Weights of a small mixture-of-experts language model, trained from scratch on English Wikipedia: a variant of SOAP for the experts.
Below are experts of layer 2 (counted from 0) of a mixture-of-experts language model. Rows are named router (the router's row for the expert) and show model dimensions 0-255. Each number is 200 + 40 x the weight over its row's rms, rounded and kept within 0 to 999.
After each expert's rows: a language model's description of what the expert responds to. This comes from a sample of Wikipedia text that the model never trained on.

# expert 31
router,212,199,171,211,149,205,193,207,193,216,275,215,169,163,209,208,253,147,198,219,190,178,255,226,178,213,232,220,209,239,229,196,204,231,207,268,172,221,161,255,238,190,131,255,239,240,230,204,184,262,234,217,200,221,262,228,201,275,273,249,211,186,182,141,167,186,265,186,152,192,185,210,246,235,149,145,180,261,242,286,252,142,202,239,210,214,169,239,182,173,208,214,154,222,231,268,206,154,271,126,208,186,258,196,216,181,203,160,161,224,177,245,240,173,217,213,276,168,191,117,191,212,242,237,193,147,196,208,191,216,157,271,220,188,245,173,156,190,204,150,230,191,185,170,268,115,209,199,225,161,237,237,250,198,206,209,301,257,222,230,205,148,162,175,196,200,278,123,255,252,157,169,314,207,187,161,267,219,173,126,220,206,176,193,207,277,145,209,227,207,197,154,176,219,227,228,148,234,207,249,213,238,205,138,224,212,202,190,123,197,217,156,194,252,214,218,207,152,178,119,194,136,247,253,173,191,242,269,272,248,174,141,203,205,254,138,184,127,231,128,223,210,260,243,258,210,264,227,223,242,163,243,307,222,213,251
Short inner pieces, mostly t, ul, te, ett, itt, inside a word, as in doub-t-ful, Pro-t-ection, Istanb-ul, in-te-grates.

# expert 56
router,257,177,172,173,224,189,219,217,224,204,171,190,217,162,291,202,251,220,103,230,236,244,215,158,223,179,187,206,219,177,178,176,188,193,218,214,270,63,242,169,130,212,231,186,237,169,135,157,129,187,198,140,241,161,176,180,144,182,229,257,189,142,196,177,235,167,176,234,144,196,217,263,275,197,173,215,182,219,225,180,247,248,242,238,206,172,231,215,163,178,147,246,199,193,197,231,194,208,210,235,187,238,223,125,148,184,249,244,252,173,194,210,228,194,183,208,222,177,273,182,91,239,228,150,253,199,271,219,263,230,219,224,259,150,174,235,139,281,185,194,177,167,151,184,235,232,201,219,138,154,156,188,217,189,149,186,244,129,277,153,172,144,163,155,187,208,189,187,225,174,171,181,282,192,178,184,232,167,239,163,201,138,155,266,172,244,147,153,188,221,147,145,137,144,169,202,237,200,196,120,154,165,142,151,249,198,193,104,186,239,241,223,217,216,162,227,173,138,171,180,239,150,149,160,158,98,164,201,206,194,177,196,194,204,193,177,134,196,261,229,182,176,267,207,167,262,132,217,194,151,211,138,207,269,228,180
Cells in sports and election tables: numbers, dashes, W/L/D result letters, headers like Team, Total, Year, and separator pipes.

# expert 60
router,200,182,190,201,166,187,137,206,152,242,123,279,180,181,273,239,206,248,239,247,188,191,162,162,150,133,221,218,284,205,177,179,223,182,209,211,179,192,247,252,130,154,242,258,240,215,193,251,134,244,139,179,229,196,234,139,170,206,130,133,210,225,200,199,199,271,229,232,215,243,187,254,138,175,274,211,179,146,232,237,120,188,157,246,144,187,249,153,209,147,236,123,186,195,177,215,232,234,191,141,190,229,209,239,131,149,186,259,191,233,192,249,154,168,142,300,179,238,214,233,239,200,206,183,203,244,175,255,198,195,203,230,244,165,224,201,222,169,188,196,235,304,276,188,199,162,199,149,205,210,141,201,210,213,145,171,175,186,204,178,141,201,233,134,255,235,181,143,129,235,211,243,216,228,188,291,273,171,207,217,253,154,213,234,237,160,153,207,226,105,168,203,247,180,151,165,245,184,135,204,184,203,232,216,162,130,251,229,177,203,193,194,157,168,249,214,159,169,246,153,232,180,246,210,223,221,176,187,100,181,246,252,290,241,179,251,184,234,238,215,207,197,131,251,179,183,224,189,233,197,175,172,237,122,170,141
Digit tokens inside numbers: coordinates, populations, years, vote counts and percentages, e.g. 58,053, 35°20′, 1783.

# expert 10
router,160,200,223,140,333,186,200,263,196,231,249,171,179,208,187,201,172,207,189,228,174,268,139,180,228,202,148,181,200,230,212,213,231,171,224,164,155,217,234,243,209,205,269,175,242,211,205,167,231,175,151,199,139,208,196,276,152,122,211,241,254,119,148,218,231,202,158,204,186,239,259,255,98,260,159,204,223,254,217,210,184,192,144,212,185,207,244,252,201,277,185,209,157,253,195,194,202,155,211,227,144,213,186,160,207,133,203,225,220,245,201,235,226,178,198,209,221,194,222,213,191,212,285,188,145,222,183,158,243,154,259,207,227,204,260,201,286,162,192,186,246,190,149,306,259,234,187,197,190,188,201,279,215,167,217,259,193,109,214,241,176,184,174,179,228,143,183,135,163,184,183,233,217,208,206,203,218,157,157,173,269,179,243,198,284,221,251,187,214,208,220,209,261,196,131,231,155,302,152,240,190,243,238,224,229,178,188,178,240,208,210,198,229,180,66,138,240,211,176,188,186,171,155,229,97,151,222,248,148,277,186,185,184,216,151,205,166,153,127,239,203,165,238,213,156,197,174,123,198,143,210,249,198,141,182,249
Final pieces completing a split word, mostly noun suffixes like -ation, -ment, -ance, -ology, plus -day in Saturday, Tuesday.

# expert 43
router,259,196,240,256,136,261,187,168,170,145,193,150,253,174,240,227,230,193,184,165,223,262,262,224,218,229,141,238,173,245,185,257,170,104,245,195,184,218,164,240,280,169,137,121,243,150,167,179,184,187,204,147,160,202,204,179,180,239,162,210,195,146,228,229,183,220,222,260,180,134,238,287,214,124,203,209,220,165,220,260,250,182,178,153,210,219,145,227,239,177,284,188,210,160,192,243,277,224,119,123,224,208,201,221,226,138,221,184,236,144,161,267,99,205,164,289,231,155,168,234,191,248,282,245,157,143,226,209,183,229,184,239,240,246,233,179,195,242,136,153,170,208,196,212,208,119,184,202,185,168,160,179,173,141,217,158,144,212,231,171,250,156,224,181,187,256,118,182,233,198,190,181,168,225,206,186,160,184,210,243,223,222,256,266,258,207,199,222,257,246,281,235,173,227,155,214,263,260,158,216,218,224,246,154,251,250,226,187,176,258,252,156,172,197,213,196,219,292,126,156,203,248,201,166,192,231,183,202,225,209,160,171,164,212,197,206,229,232,169,166,223,188,229,228,242,231,244,151,240,248,198,176,274,173,150,224
The piece aw after dr or sp (dr-aw-n, sp-aw-ning), plus the words of, and and commas in running text.

# expert 59
router,184,241,150,264,244,226,192,192,163,228,186,249,212,248,184,183,196,223,204,178,154,240,208,240,160,222,235,170,260,226,232,251,179,171,176,222,201,192,104,189,249,203,262,227,167,274,254,153,174,223,189,202,208,181,239,170,239,223,207,160,194,272,210,161,213,200,261,193,194,250,224,191,262,251,239,257,193,209,136,239,231,191,191,295,155,222,189,132,211,201,228,159,168,143,198,198,171,134,115,209,145,230,245,206,266,242,190,161,88,159,227,132,169,229,185,240,111,194,269,155,210,243,98,240,136,216,176,239,158,250,194,170,209,219,238,218,203,122,156,191,163,216,229,163,175,200,210,235,154,191,196,132,112,143,206,222,179,192,161,250,238,195,181,180,230,215,231,261,232,192,153,242,150,283,262,238,164,181,262,179,279,200,155,176,199,240,248,240,158,235,155,157,152,220,225,165,202,170,188,171,236,199,200,202,181,253,183,257,196,190,174,152,117,186,204,223,188,193,192,118,248,169,166,163,288,170,294,241,268,202,230,142,177,242,213,203,221,225,220,213,203,178,239,243,218,243,224,187,210,119,232,156,229,167,136,148
Final e or ending pieces completing a word just before punctuation or space, such as degree, large, Belgrade, Épée, nor'easter.

# expert 18
router,251,200,221,162,121,197,224,166,208,201,130,219,226,146,235,239,172,160,175,200,188,232,230,173,174,248,244,212,165,163,160,216,149,153,157,176,200,229,197,181,224,210,197,193,236,138,247,302,207,180,159,266,234,189,101,207,159,209,184,186,226,183,130,194,197,176,133,242,297,152,193,170,165,232,177,231,134,229,237,177,156,196,173,229,243,170,191,264,213,217,196,201,157,150,253,170,211,187,270,210,186,204,182,140,202,226,206,181,148,177,246,206,188,232,170,210,115,183,166,148,178,196,150,220,223,207,221,156,167,188,140,220,174,241,247,161,256,114,147,187,228,220,196,289,226,171,203,233,202,234,148,264,140,245,212,201,210,212,130,235,143,228,185,241,189,256,195,110,194,206,197,173,301,246,173,259,225,177,148,189,212,202,206,195,244,169,288,159,222,138,190,220,199,196,256,161,133,183,207,202,195,161,87,157,150,203,213,248,199,235,254,143,276,229,134,182,206,157,245,185,182,174,237,214,176,156,171,216,172,248,285,175,173,201,250,221,233,153,105,171,246,222,140,143,140,280,133,234,192,171,244,213,188,222,254,220
Final pieces of names and words followed by a space, such as -ian, -ica, -ington, -ford, a closing parenthesis, or bare spaces in tables.

# expert 38
router,167,194,242,164,205,245,184,155,158,241,215,211,210,139,183,263,176,151,151,224,204,206,204,227,118,269,210,208,234,196,194,252,177,233,136,232,182,196,189,200,264,217,157,197,237,150,274,243,138,218,191,192,167,116,101,216,206,130,165,167,217,151,235,207,238,215,227,206,267,173,183,160,168,194,235,182,138,211,189,258,108,266,151,134,217,179,231,184,191,166,190,241,124,167,188,148,172,260,238,204,233,165,209,129,235,203,151,132,237,242,214,171,169,173,92,265,163,232,168,201,157,139,202,206,175,195,162,153,145,184,212,214,224,179,262,167,232,197,160,172,217,177,187,205,155,214,261,195,245,137,216,130,172,219,228,197,147,225,201,250,225,217,213,249,256,147,309,236,244,260,166,218,223,234,212,172,293,266,221,229,154,193,180,219,238,165,192,173,197,182,237,237,135,279,266,130,228,236,265,164,180,225,226,238,181,199,175,160,179,199,224,194,176,233,130,146,251,221,163,172,223,199,209,162,223,236,165,174,197,243,239,166,179,157,250,227,227,198,177,166,198,256,242,171,173,291,169,146,257,163,181,184,169,266,279,198
Closing pipe at the end of table rows, closing parentheses, and the word name in "Binomial name" in species taxoboxes.

# expert 11
router,174,185,188,207,122,217,240,227,278,283,211,219,238,216,199,211,233,201,146,194,240,206,119,194,236,223,299,232,204,214,203,184,99,153,212,206,333,198,200,236,194,109,196,271,117,108,226,219,186,220,263,236,161,136,200,198,253,167,140,159,165,199,290,222,118,156,238,180,227,187,189,241,238,189,211,181,196,182,273,216,203,317,231,253,230,254,231,141,206,113,238,226,185,227,193,188,188,273,182,252,143,186,167,228,251,147,194,220,215,229,110,219,220,253,256,215,227,202,223,257,219,239,187,293,207,159,191,230,174,245,207,157,266,209,182,211,195,260,198,186,212,163,177,188,262,217,224,194,144,230,142,171,157,225,206,159,203,224,205,199,186,172,145,262,218,211,130,208,243,216,317,170,230,259,158,161,186,249,200,179,213,184,223,233,199,232,173,155,196,206,194,205,152,230,243,184,243,239,235,136,227,220,213,186,186,229,209,254,256,160,230,244,147,160,192,240,182,212,189,188,161,143,190,224,206,164,161,271,137,230,215,176,195,165,230,204,222,151,213,155,176,196,210,214,150,199,172,167,220,200,182,144,192,170,195,276
Single r or R pieces and short r-syllables at word starts or inside names, such as round, Ravens, Morris, Jr., Algebra.

# expert 15
router,188,206,126,186,213,169,191,186,164,208,197,226,169,226,212,241,230,236,174,159,323,255,165,126,226,190,216,253,219,172,242,194,220,131,188,273,273,142,202,218,115,126,176,202,179,201,169,228,136,214,201,230,207,161,230,133,35,206,213,170,225,174,187,261,233,213,240,208,237,234,192,240,180,195,252,181,202,211,260,200,250,193,196,206,175,140,218,162,200,110,257,209,189,166,144,229,223,218,165,290,257,261,214,218,144,146,193,210,220,219,207,210,198,171,151,176,196,167,298,219,178,183,233,176,186,201,204,144,221,167,213,236,244,174,156,191,148,183,222,199,252,179,212,241,218,190,184,194,182,165,222,218,261,209,189,193,227,226,175,140,181,199,160,174,219,207,191,188,230,136,177,242,147,178,154,136,243,197,245,208,192,184,121,183,141,260,173,149,223,158,237,213,181,121,175,207,196,157,184,202,222,193,176,210,132,132,233,164,184,218,174,271,160,133,221,212,260,117,194,172,198,156,219,163,178,159,154,166,154,201,191,187,240,270,237,198,141,192,247,259,277,192,203,157,89,220,275,143,217,256,203,159,183,136,235,127
Single digits and short numbers in sports stats, season years like 2024–25, scores, times and table figures.

# expert 1
router,208,148,267,197,294,168,298,201,160,176,190,178,155,177,299,220,181,160,253,222,188,191,233,179,166,224,186,162,185,185,201,152,196,185,227,113,183,224,237,144,199,214,205,211,220,206,267,187,236,219,235,149,152,225,203,178,185,233,239,258,169,230,231,233,224,202,144,183,160,168,210,186,195,228,180,200,206,204,141,77,212,180,109,228,234,168,268,232,239,282,202,169,171,280,256,211,201,149,108,203,179,186,169,148,204,254,165,226,224,134,205,241,183,134,226,258,228,192,180,189,224,217,214,274,274,233,265,237,211,139,203,170,210,244,275,184,156,149,248,192,238,192,244,210,239,294,206,199,246,224,177,180,131,266,244,201,154,135,156,203,227,201,205,169,252,154,183,195,176,179,224,175,225,208,186,189,180,192,200,279,306,220,232,220,215,242,291,249,177,183,221,222,221,197,225,203,163,236,166,177,213,183,195,280,199,188,160,263,225,141,123,259,173,220,215,213,219,266,264,140,220,281,196,162,165,150,161,197,130,249,203,131,215,258,165,176,170,186,180,248,168,227,185,173,169,158,171,205,197,215,257,184,249,153,212,224
Plural suffix pieces ending a noun before of, and, were, such as shop-s, install-ments, tim-es, oth-ers.

# expert 41
router,235,266,119,200,224,228,266,215,216,224,199,247,107,267,217,169,217,168,251,242,261,238,178,209,133,208,159,239,176,226,166,235,308,184,245,220,153,153,164,240,153,189,69,278,152,192,165,188,186,190,239,213,153,164,212,164,163,200,249,146,210,143,196,246,109,174,216,181,169,206,265,194,202,181,227,178,181,194,202,291,258,163,134,253,208,262,178,163,196,219,182,181,254,217,175,216,238,193,191,276,196,274,153,165,135,222,178,220,212,201,197,158,211,316,237,263,140,162,181,196,224,214,232,244,200,125,178,178,160,263,198,216,199,236,152,204,137,233,211,196,222,164,190,200,240,170,170,228,208,204,88,121,146,243,190,234,261,230,178,189,157,163,220,241,199,198,230,194,167,169,241,105,149,241,240,186,146,191,163,243,150,184,177,213,179,195,197,174,187,239,220,172,182,198,211,244,208,201,193,264,222,246,211,146,137,245,182,179,257,117,259,155,138,226,181,184,187,196,245,216,200,198,150,219,241,209,200,150,230,130,200,221,169,181,249,238,188,151,249,168,208,200,259,133,216,260,184,228,231,202,218,245,178,200,227,167
Prefix-like first pieces of words after the or He, such as de in debut and degree, im in improvements, pre in interpreted, N in NGOs.

# expert 16
router,236,187,254,186,212,187,210,185,211,123,116,159,228,156,256,192,256,207,211,211,247,197,203,154,203,229,204,257,246,217,176,280,278,157,222,243,161,221,218,97,223,262,213,197,136,246,196,155,227,215,198,214,133,238,228,178,184,213,249,173,123,212,202,185,155,231,135,232,149,181,295,174,221,221,181,279,221,189,238,165,153,199,242,177,190,261,227,257,154,218,210,154,225,184,169,243,252,165,159,187,260,197,204,167,210,203,226,273,113,287,193,211,206,247,196,214,161,251,183,190,201,223,140,209,210,239,233,151,175,248,188,250,222,195,227,251,144,141,213,189,149,191,239,219,237,158,244,215,252,230,160,236,246,192,205,155,196,215,192,274,196,353,268,195,167,236,163,134,183,213,206,226,237,173,149,302,279,157,256,190,228,215,235,200,213,262,215,213,157,214,138,167,143,135,175,173,169,271,169,218,233,192,196,179,171,239,233,279,158,139,211,180,159,162,210,220,176,198,226,233,195,242,172,207,139,185,229,253,141,159,165,231,203,152,161,227,184,145,245,191,118,207,157,155,207,267,213,247,232,177,173,210,225,196,210,200
Number words, digits and quantifiers, including final pieces of split numerals, such as two, first, both, several, six, 283, seventh.

# expert 21
router,206,224,206,170,218,210,200,198,251,171,162,190,151,268,228,193,190,163,189,220,176,213,150,244,243,151,165,223,188,179,239,242,160,271,180,188,167,208,232,264,161,281,209,189,210,272,217,223,179,212,190,160,274,160,239,187,120,246,239,203,210,152,204,183,208,282,169,205,223,124,144,175,197,260,223,156,223,184,159,220,246,128,141,205,156,259,177,252,238,213,250,191,226,195,229,140,248,144,291,174,229,183,192,243,226,227,198,216,234,233,208,266,172,269,274,214,206,203,255,180,150,232,244,166,314,191,173,187,183,214,208,139,236,213,227,165,200,144,164,186,200,132,217,195,202,210,192,147,216,269,202,192,165,137,195,149,215,223,251,167,208,159,200,118,263,158,219,267,203,180,244,263,153,266,210,235,250,334,240,241,139,244,210,134,285,198,180,202,196,214,265,224,268,265,200,202,195,189,196,175,189,138,188,291,142,251,171,145,165,233,162,234,203,208,191,156,261,232,233,251,141,179,227,224,210,200,165,188,217,206,186,190,169,207,222,177,232,188,166,180,170,220,198,85,193,249,210,165,203,261,154,213,199,212,108,209
Word-final suffixes such as plural s, -ly, -ally, -ies, -y, as in Critics, drylands, 1940s, twins.

# expert 44
router,141,132,228,253,223,220,244,231,238,204,159,209,173,165,168,227,225,159,245,171,224,266,153,134,279,140,164,167,178,250,153,208,232,258,216,222,181,239,151,211,238,178,186,199,209,229,293,191,133,147,246,254,159,204,223,231,233,241,247,225,126,249,279,199,231,217,236,183,172,216,262,129,264,192,216,196,211,160,169,126,256,157,229,184,200,228,150,193,253,181,198,207,190,215,247,191,224,196,254,172,235,212,212,185,182,183,242,242,213,147,245,195,184,207,190,185,193,152,268,154,238,130,176,188,255,199,301,249,218,136,176,189,170,235,176,165,176,140,178,210,194,208,143,212,202,188,252,258,227,178,213,110,176,217,203,287,190,258,172,186,219,284,240,183,181,260,150,133,179,144,197,95,292,204,147,136,179,207,198,146,234,202,194,197,161,228,138,227,214,234,215,273,253,194,256,251,276,218,203,169,149,202,167,226,189,155,144,204,157,235,168,201,221,184,237,229,211,201,221,237,200,240,180,178,168,278,239,241,170,207,215,225,191,166,189,262,138,105,235,205,169,178,192,237,155,235,279,130,223,178,203,198,172,228,158,137
Mid-sentence conjunctions and possessive pronouns in prose, mainly and, but, or, his, her, their, its, then.

# expert 12
router,231,177,222,216,190,145,257,106,246,190,131,231,197,278,247,155,185,237,184,181,206,197,216,200,142,232,151,186,161,224,178,211,220,230,167,176,259,157,142,231,226,231,207,211,278,267,224,223,144,151,152,203,245,159,262,69,198,186,224,138,223,203,169,205,149,240,174,168,149,146,253,180,207,249,171,193,255,205,191,208,161,212,208,237,180,179,263,174,160,151,115,205,246,234,154,181,254,269,186,221,153,200,163,161,258,169,99,165,218,213,233,201,174,215,179,143,204,196,170,134,301,217,236,172,224,157,203,153,225,269,171,154,236,242,173,128,247,219,224,154,238,199,211,169,208,250,192,272,176,153,97,198,228,188,274,238,251,178,223,221,187,185,194,211,228,182,103,262,260,252,188,177,211,227,165,222,216,212,168,154,129,239,202,171,208,206,149,175,158,279,152,159,248,212,185,163,208,231,225,193,213,216,249,183,241,196,243,227,186,237,222,210,247,175,274,261,214,219,142,262,183,249,264,134,213,202,213,237,240,182,205,193,146,188,157,169,251,254,200,235,243,202,241,148,224,132,183,238,220,204,155,165,193,230,154,169
Word pieces ch and Ch, plus Th, Kh and Mich, at word starts or inside words: championship, chart, China, research, Fairchild.

# expert 29
router,242,222,173,149,302,248,178,189,268,267,176,189,194,185,177,273,195,162,55,267,274,231,251,171,199,150,166,145,158,162,184,308,255,216,201,184,120,204,180,147,174,167,251,189,203,184,170,166,169,217,115,197,267,164,281,244,182,184,177,232,172,165,171,217,227,269,122,235,187,232,176,250,166,213,181,180,138,158,152,262,183,167,255,154,195,149,254,212,226,223,208,221,247,141,103,228,266,183,253,171,212,256,165,117,206,134,189,258,238,219,242,177,155,181,196,230,194,206,248,184,226,204,219,196,219,197,192,239,269,142,197,164,248,181,198,232,186,168,228,216,210,155,163,206,157,213,167,199,207,195,203,188,220,256,252,191,147,162,276,188,170,140,216,132,248,148,212,255,157,146,218,139,156,153,175,220,193,157,187,215,197,207,199,142,200,179,192,189,153,270,253,274,181,213,162,159,203,252,236,155,243,226,232,143,223,267,219,122,237,166,191,237,172,259,176,168,176,231,193,235,196,215,190,196,178,229,164,193,174,224,216,235,223,167,190,184,178,216,140,217,164,184,201,245,182,142,162,243,183,201,206,260,171,133,238,227
The piece am inside words like samples, renamed, Supamas, plus word-final pieces like um, ment, sion, ery in names and titles.

# expert 9
router,212,112,246,167,154,190,159,198,214,177,206,169,231,145,190,208,218,163,169,240,206,222,262,201,102,179,196,171,181,182,293,196,202,139,200,229,263,178,206,238,182,245,197,224,190,222,161,169,179,262,186,173,279,168,217,186,198,242,202,143,159,167,133,142,239,181,181,251,143,208,146,178,279,222,161,184,186,230,237,151,243,169,257,221,137,171,214,230,176,144,153,163,242,230,185,185,196,228,210,228,262,258,249,167,132,239,232,188,205,152,219,217,274,179,180,191,205,199,203,212,178,137,165,138,250,180,266,227,273,211,215,184,199,177,228,186,162,223,178,186,177,140,181,108,152,221,221,239,251,163,184,157,186,170,104,146,241,186,234,199,123,136,178,180,182,203,228,285,212,182,173,156,311,242,198,269,230,195,212,240,201,191,153,273,131,232,172,196,224,311,147,235,192,182,195,239,185,108,214,163,207,216,168,168,257,188,151,204,213,255,244,178,250,251,160,241,164,130,149,231,239,153,209,208,172,114,166,191,209,262,150,196,222,229,258,143,175,227,231,200,209,125,154,165,193,210,148,216,198,199,256,167,207,245,143,214
Bare space tokens and trailing-space numbers or dashes inside table cells, like empty cells, "9 ", "- ", and |---| separator rows.

# expert 4
router,180,221,181,166,211,227,207,167,170,125,174,131,145,190,244,123,210,163,188,225,204,237,125,181,261,148,184,138,167,170,171,183,190,229,234,187,181,237,176,55,205,191,233,204,232,170,196,170,224,180,223,222,200,250,220,146,179,240,238,130,205,237,182,266,199,129,238,198,187,141,269,181,223,249,166,193,175,239,217,149,103,191,192,254,215,226,163,228,166,190,161,214,218,265,226,186,208,198,199,198,249,188,186,167,156,201,205,251,110,189,232,237,211,190,205,181,182,179,288,164,258,190,244,265,197,218,338,212,274,178,221,189,156,193,133,202,233,84,209,173,121,156,197,225,185,231,140,239,178,168,173,183,191,226,261,233,183,205,218,239,182,198,180,150,141,172,228,272,260,166,233,130,264,238,174,148,133,180,231,203,272,245,164,222,147,236,250,216,196,152,247,183,173,138,219,225,184,232,229,235,172,157,237,192,187,281,200,193,146,237,158,181,226,205,273,242,205,220,175,217,156,196,162,211,178,297,231,154,220,183,181,239,214,233,239,215,146,138,229,184,133,188,195,174,114,204,228,246,247,216,167,220,170,184,232,200
Determiners and possessive markers before a noun, mostly "the", also "The", his, their, its, and possessive 's or bare apostrophe.

# expert 63
router,198,233,215,225,147,218,153,176,217,174,259,248,144,259,202,197,115,236,207,165,160,256,164,257,122,99,186,132,146,185,177,251,189,260,142,159,147,263,162,162,220,246,236,238,178,147,258,283,161,230,204,186,197,167,178,250,204,176,165,200,234,186,147,175,260,274,238,196,271,146,147,202,196,129,251,178,250,199,220,223,211,256,110,231,262,191,175,167,195,229,267,235,210,222,206,205,181,223,256,200,215,207,216,198,254,169,145,204,252,271,112,196,172,210,158,137,131,163,246,197,225,177,204,179,204,134,173,186,217,140,143,212,213,230,188,191,247,195,148,209,207,218,171,177,143,204,152,158,157,284,269,295,270,198,233,233,233,182,227,242,245,174,212,187,216,173,197,216,216,264,201,242,149,259,167,227,213,236,153,216,170,116,234,251,214,199,171,193,226,140,158,219,289,145,167,241,205,178,196,189,158,256,184,253,223,188,166,242,229,184,244,173,163,202,214,207,278,218,165,235,222,224,209,178,188,208,276,210,156,202,244,162,201,180,205,212,211,188,106,270,183,182,251,131,181,181,238,153,166,157,185,189,225,249,215,204
Closing == and === heading markers in wiki section titles, plus word-final suffixes like -es, -ian, -um, -ers.

# expert 25
router,181,192,173,165,234,145,209,249,192,147,195,127,133,124,153,201,270,215,142,174,176,247,210,221,198,230,172,185,178,113,173,176,216,232,194,248,244,198,185,252,200,177,198,251,262,270,202,180,212,217,187,182,274,248,178,221,210,156,164,148,168,295,167,225,148,207,169,170,281,145,141,189,238,164,176,147,261,166,124,163,167,270,251,216,230,123,280,209,183,167,275,198,178,157,219,197,211,189,160,242,207,127,175,183,192,197,162,172,202,158,276,176,185,247,202,162,152,216,187,252,146,213,184,159,210,145,202,221,220,189,272,231,191,227,275,263,153,245,184,195,243,170,151,202,221,172,261,223,266,207,160,210,235,175,213,216,214,257,161,138,192,179,190,237,208,193,243,194,245,217,222,186,174,141,206,163,180,148,262,203,171,204,240,238,178,106,174,178,181,230,168,209,288,152,213,221,273,145,205,206,233,259,185,147,247,262,172,190,121,200,252,150,186,178,158,195,188,262,251,280,233,217,157,257,229,189,246,147,165,148,187,248,127,165,195,160,221,262,200,242,212,179,262,229,203,155,260,210,215,245,207,178,183,176,276,245
Second pieces of words split after an opening letter, mainly ot, inc, dec, aj, met, as in M-ot-or, v-ot-ing, H-aj-dina.

# expert 36
router,186,241,203,189,186,242,184,185,198,253,216,197,179,199,280,141,214,175,217,192,143,167,281,186,256,103,179,104,192,201,238,162,199,181,230,211,170,256,264,195,165,188,242,195,239,231,204,148,235,240,210,183,242,247,230,219,221,179,238,205,145,173,214,259,189,177,178,137,149,156,222,177,221,158,137,130,223,258,196,153,190,180,206,246,176,311,127,218,210,221,208,191,197,198,234,199,135,232,184,276,192,217,194,277,214,181,172,133,244,225,249,220,181,166,133,186,205,188,165,252,192,158,220,245,155,173,263,138,222,163,143,181,203,206,247,140,212,270,274,193,127,154,182,174,284,245,211,192,177,263,244,238,199,255,196,123,239,197,140,223,190,181,151,226,112,174,210,191,205,158,167,158,145,155,222,148,180,217,174,203,224,189,224,188,241,229,236,212,242,246,119,183,161,224,279,156,187,129,208,140,195,183,153,195,277,173,247,188,120,259,193,226,129,250,260,237,192,204,223,140,145,157,212,208,195,254,126,246,200,174,205,188,220,230,228,219,235,141,118,208,238,173,263,210,232,155,137,207,169,183,166,196,248,163,221,228
The word to after verbs and participles, also from, into, would, could, not, e.g. promoted to, refused to, added to.

# expert 52
router,192,187,246,261,240,254,264,193,197,206,181,188,247,259,201,232,269,146,197,147,187,167,115,250,238,264,232,146,132,240,200,182,231,270,197,174,158,90,150,159,252,228,266,223,173,148,174,198,170,237,183,153,258,174,158,178,209,182,162,197,233,242,193,240,183,169,230,185,205,212,131,199,242,164,186,180,155,275,204,255,251,169,179,131,244,200,199,246,299,199,215,208,250,183,203,172,252,218,227,106,187,199,156,179,252,157,275,212,209,249,227,199,185,209,242,163,227,207,297,208,217,198,183,177,158,141,191,152,259,206,195,196,160,229,157,219,144,165,158,174,217,186,211,127,245,189,262,205,230,175,270,197,143,210,187,236,184,219,223,263,196,209,131,274,164,264,187,214,243,150,189,188,134,229,202,160,184,197,168,245,175,209,188,255,181,179,227,124,154,243,221,262,183,206,198,153,169,187,237,196,252,226,249,180,214,221,164,226,246,219,218,169,178,183,197,213,197,188,121,205,224,223,232,219,273,233,317,140,216,178,223,180,289,221,289,181,243,255,235,269,188,244,222,229,252,188,206,176,204,108,219,157,259,171,214,222
Mid-word fragments, mostly "at", also ep, ap, ne, oll, in names and common words like Renato, slatted, Heats, contraception, mother.

# expert 47
router,219,207,204,242,170,89,197,148,219,186,220,205,287,179,208,213,182,269,244,206,210,144,284,191,198,214,243,234,254,241,174,142,193,237,212,134,210,207,201,186,228,174,153,240,211,221,201,138,182,210,203,209,188,244,225,259,270,176,188,220,211,280,241,248,193,234,151,122,297,224,181,198,235,240,229,199,213,176,166,200,208,320,228,172,259,189,189,131,211,201,148,166,214,193,147,251,187,194,96,198,258,213,208,177,223,222,216,195,196,185,247,208,221,202,268,280,178,253,189,269,227,246,66,233,157,197,203,251,257,269,206,226,177,227,187,248,104,180,283,200,184,268,190,164,240,153,243,121,195,222,199,147,207,181,209,180,181,224,231,166,150,227,182,249,203,100,205,241,225,185,268,139,216,235,171,239,200,161,260,176,135,206,235,140,152,225,186,215,163,241,159,202,161,142,183,251,225,197,135,226,181,268,154,196,243,181,200,181,246,176,166,208,187,173,206,205,165,187,199,264,181,223,222,238,267,179,202,200,192,143,240,190,256,201,244,172,193,199,264,164,130,218,166,256,208,182,245,209,124,227,184,139,238,203,194,189
Verb stems ahead of suffixes like ed, ing, tion, such as produc, develop, writ, mov, direc, su in sustain, por in portrayed.

# expert 55
router,215,229,143,193,203,211,143,226,186,215,212,175,234,223,199,264,194,132,198,254,157,176,166,134,132,250,176,261,196,208,218,191,213,204,229,188,157,262,207,91,111,146,131,170,200,216,208,211,235,122,219,239,287,216,143,189,235,225,206,173,205,211,149,114,234,131,243,216,203,214,118,177,170,164,135,214,211,240,180,244,214,172,205,205,164,143,135,228,217,184,219,133,222,194,175,140,263,256,214,243,202,160,203,217,259,242,140,232,140,135,190,236,237,210,177,236,174,250,180,159,239,158,246,185,265,199,230,115,172,146,252,122,266,232,257,214,231,214,241,194,139,177,203,167,189,241,232,258,231,245,247,166,246,136,235,247,156,139,223,213,160,247,204,267,143,215,245,272,179,156,182,242,219,171,195,257,171,231,255,185,212,230,178,129,190,154,219,193,223,219,174,224,247,108,196,181,166,173,223,166,192,234,256,223,172,231,159,240,234,225,198,247,254,153,203,180,152,164,149,113,211,186,196,169,248,192,217,179,234,209,170,216,186,190,135,165,168,254,185,179,231,157,212,138,202,184,161,170,201,236,190,229,130,265,267,172
Endings of first names before a surname, like Eddi-e, Mich-ael, Lou-is, whole names like James, John, and the word by.

# expert 42
router,200,184,147,205,214,204,159,229,229,202,234,125,156,223,179,224,228,206,220,170,122,160,191,197,232,165,213,116,160,210,264,252,192,274,140,238,229,217,169,232,189,192,184,223,179,252,257,222,253,164,169,180,236,245,202,176,211,149,176,159,235,143,196,185,213,217,205,210,170,191,235,199,218,102,163,182,277,216,191,243,245,207,151,162,136,165,141,230,166,151,245,217,239,221,219,157,187,130,190,158,263,179,149,239,188,249,192,232,159,230,194,229,165,204,234,190,273,232,172,256,271,208,161,187,190,194,236,180,229,200,199,169,217,172,117,133,270,192,192,168,205,115,231,135,254,131,214,281,238,203,217,257,148,161,165,124,177,123,168,165,229,172,216,153,235,148,178,210,211,184,210,215,178,243,247,273,143,229,236,141,133,203,166,139,214,192,189,207,222,168,262,192,207,177,204,254,147,228,175,208,137,109,192,194,211,220,211,132,133,172,280,159,237,157,243,230,169,231,208,237,229,164,201,230,136,180,202,211,217,204,121,151,162,293,176,187,163,169,235,199,266,201,257,130,178,172,257,185,151,224,129,129,205,182,151,268
Word-final letters y and s completing words and names, e.g. century, lawyer, somebody, months, Nagy, Osage.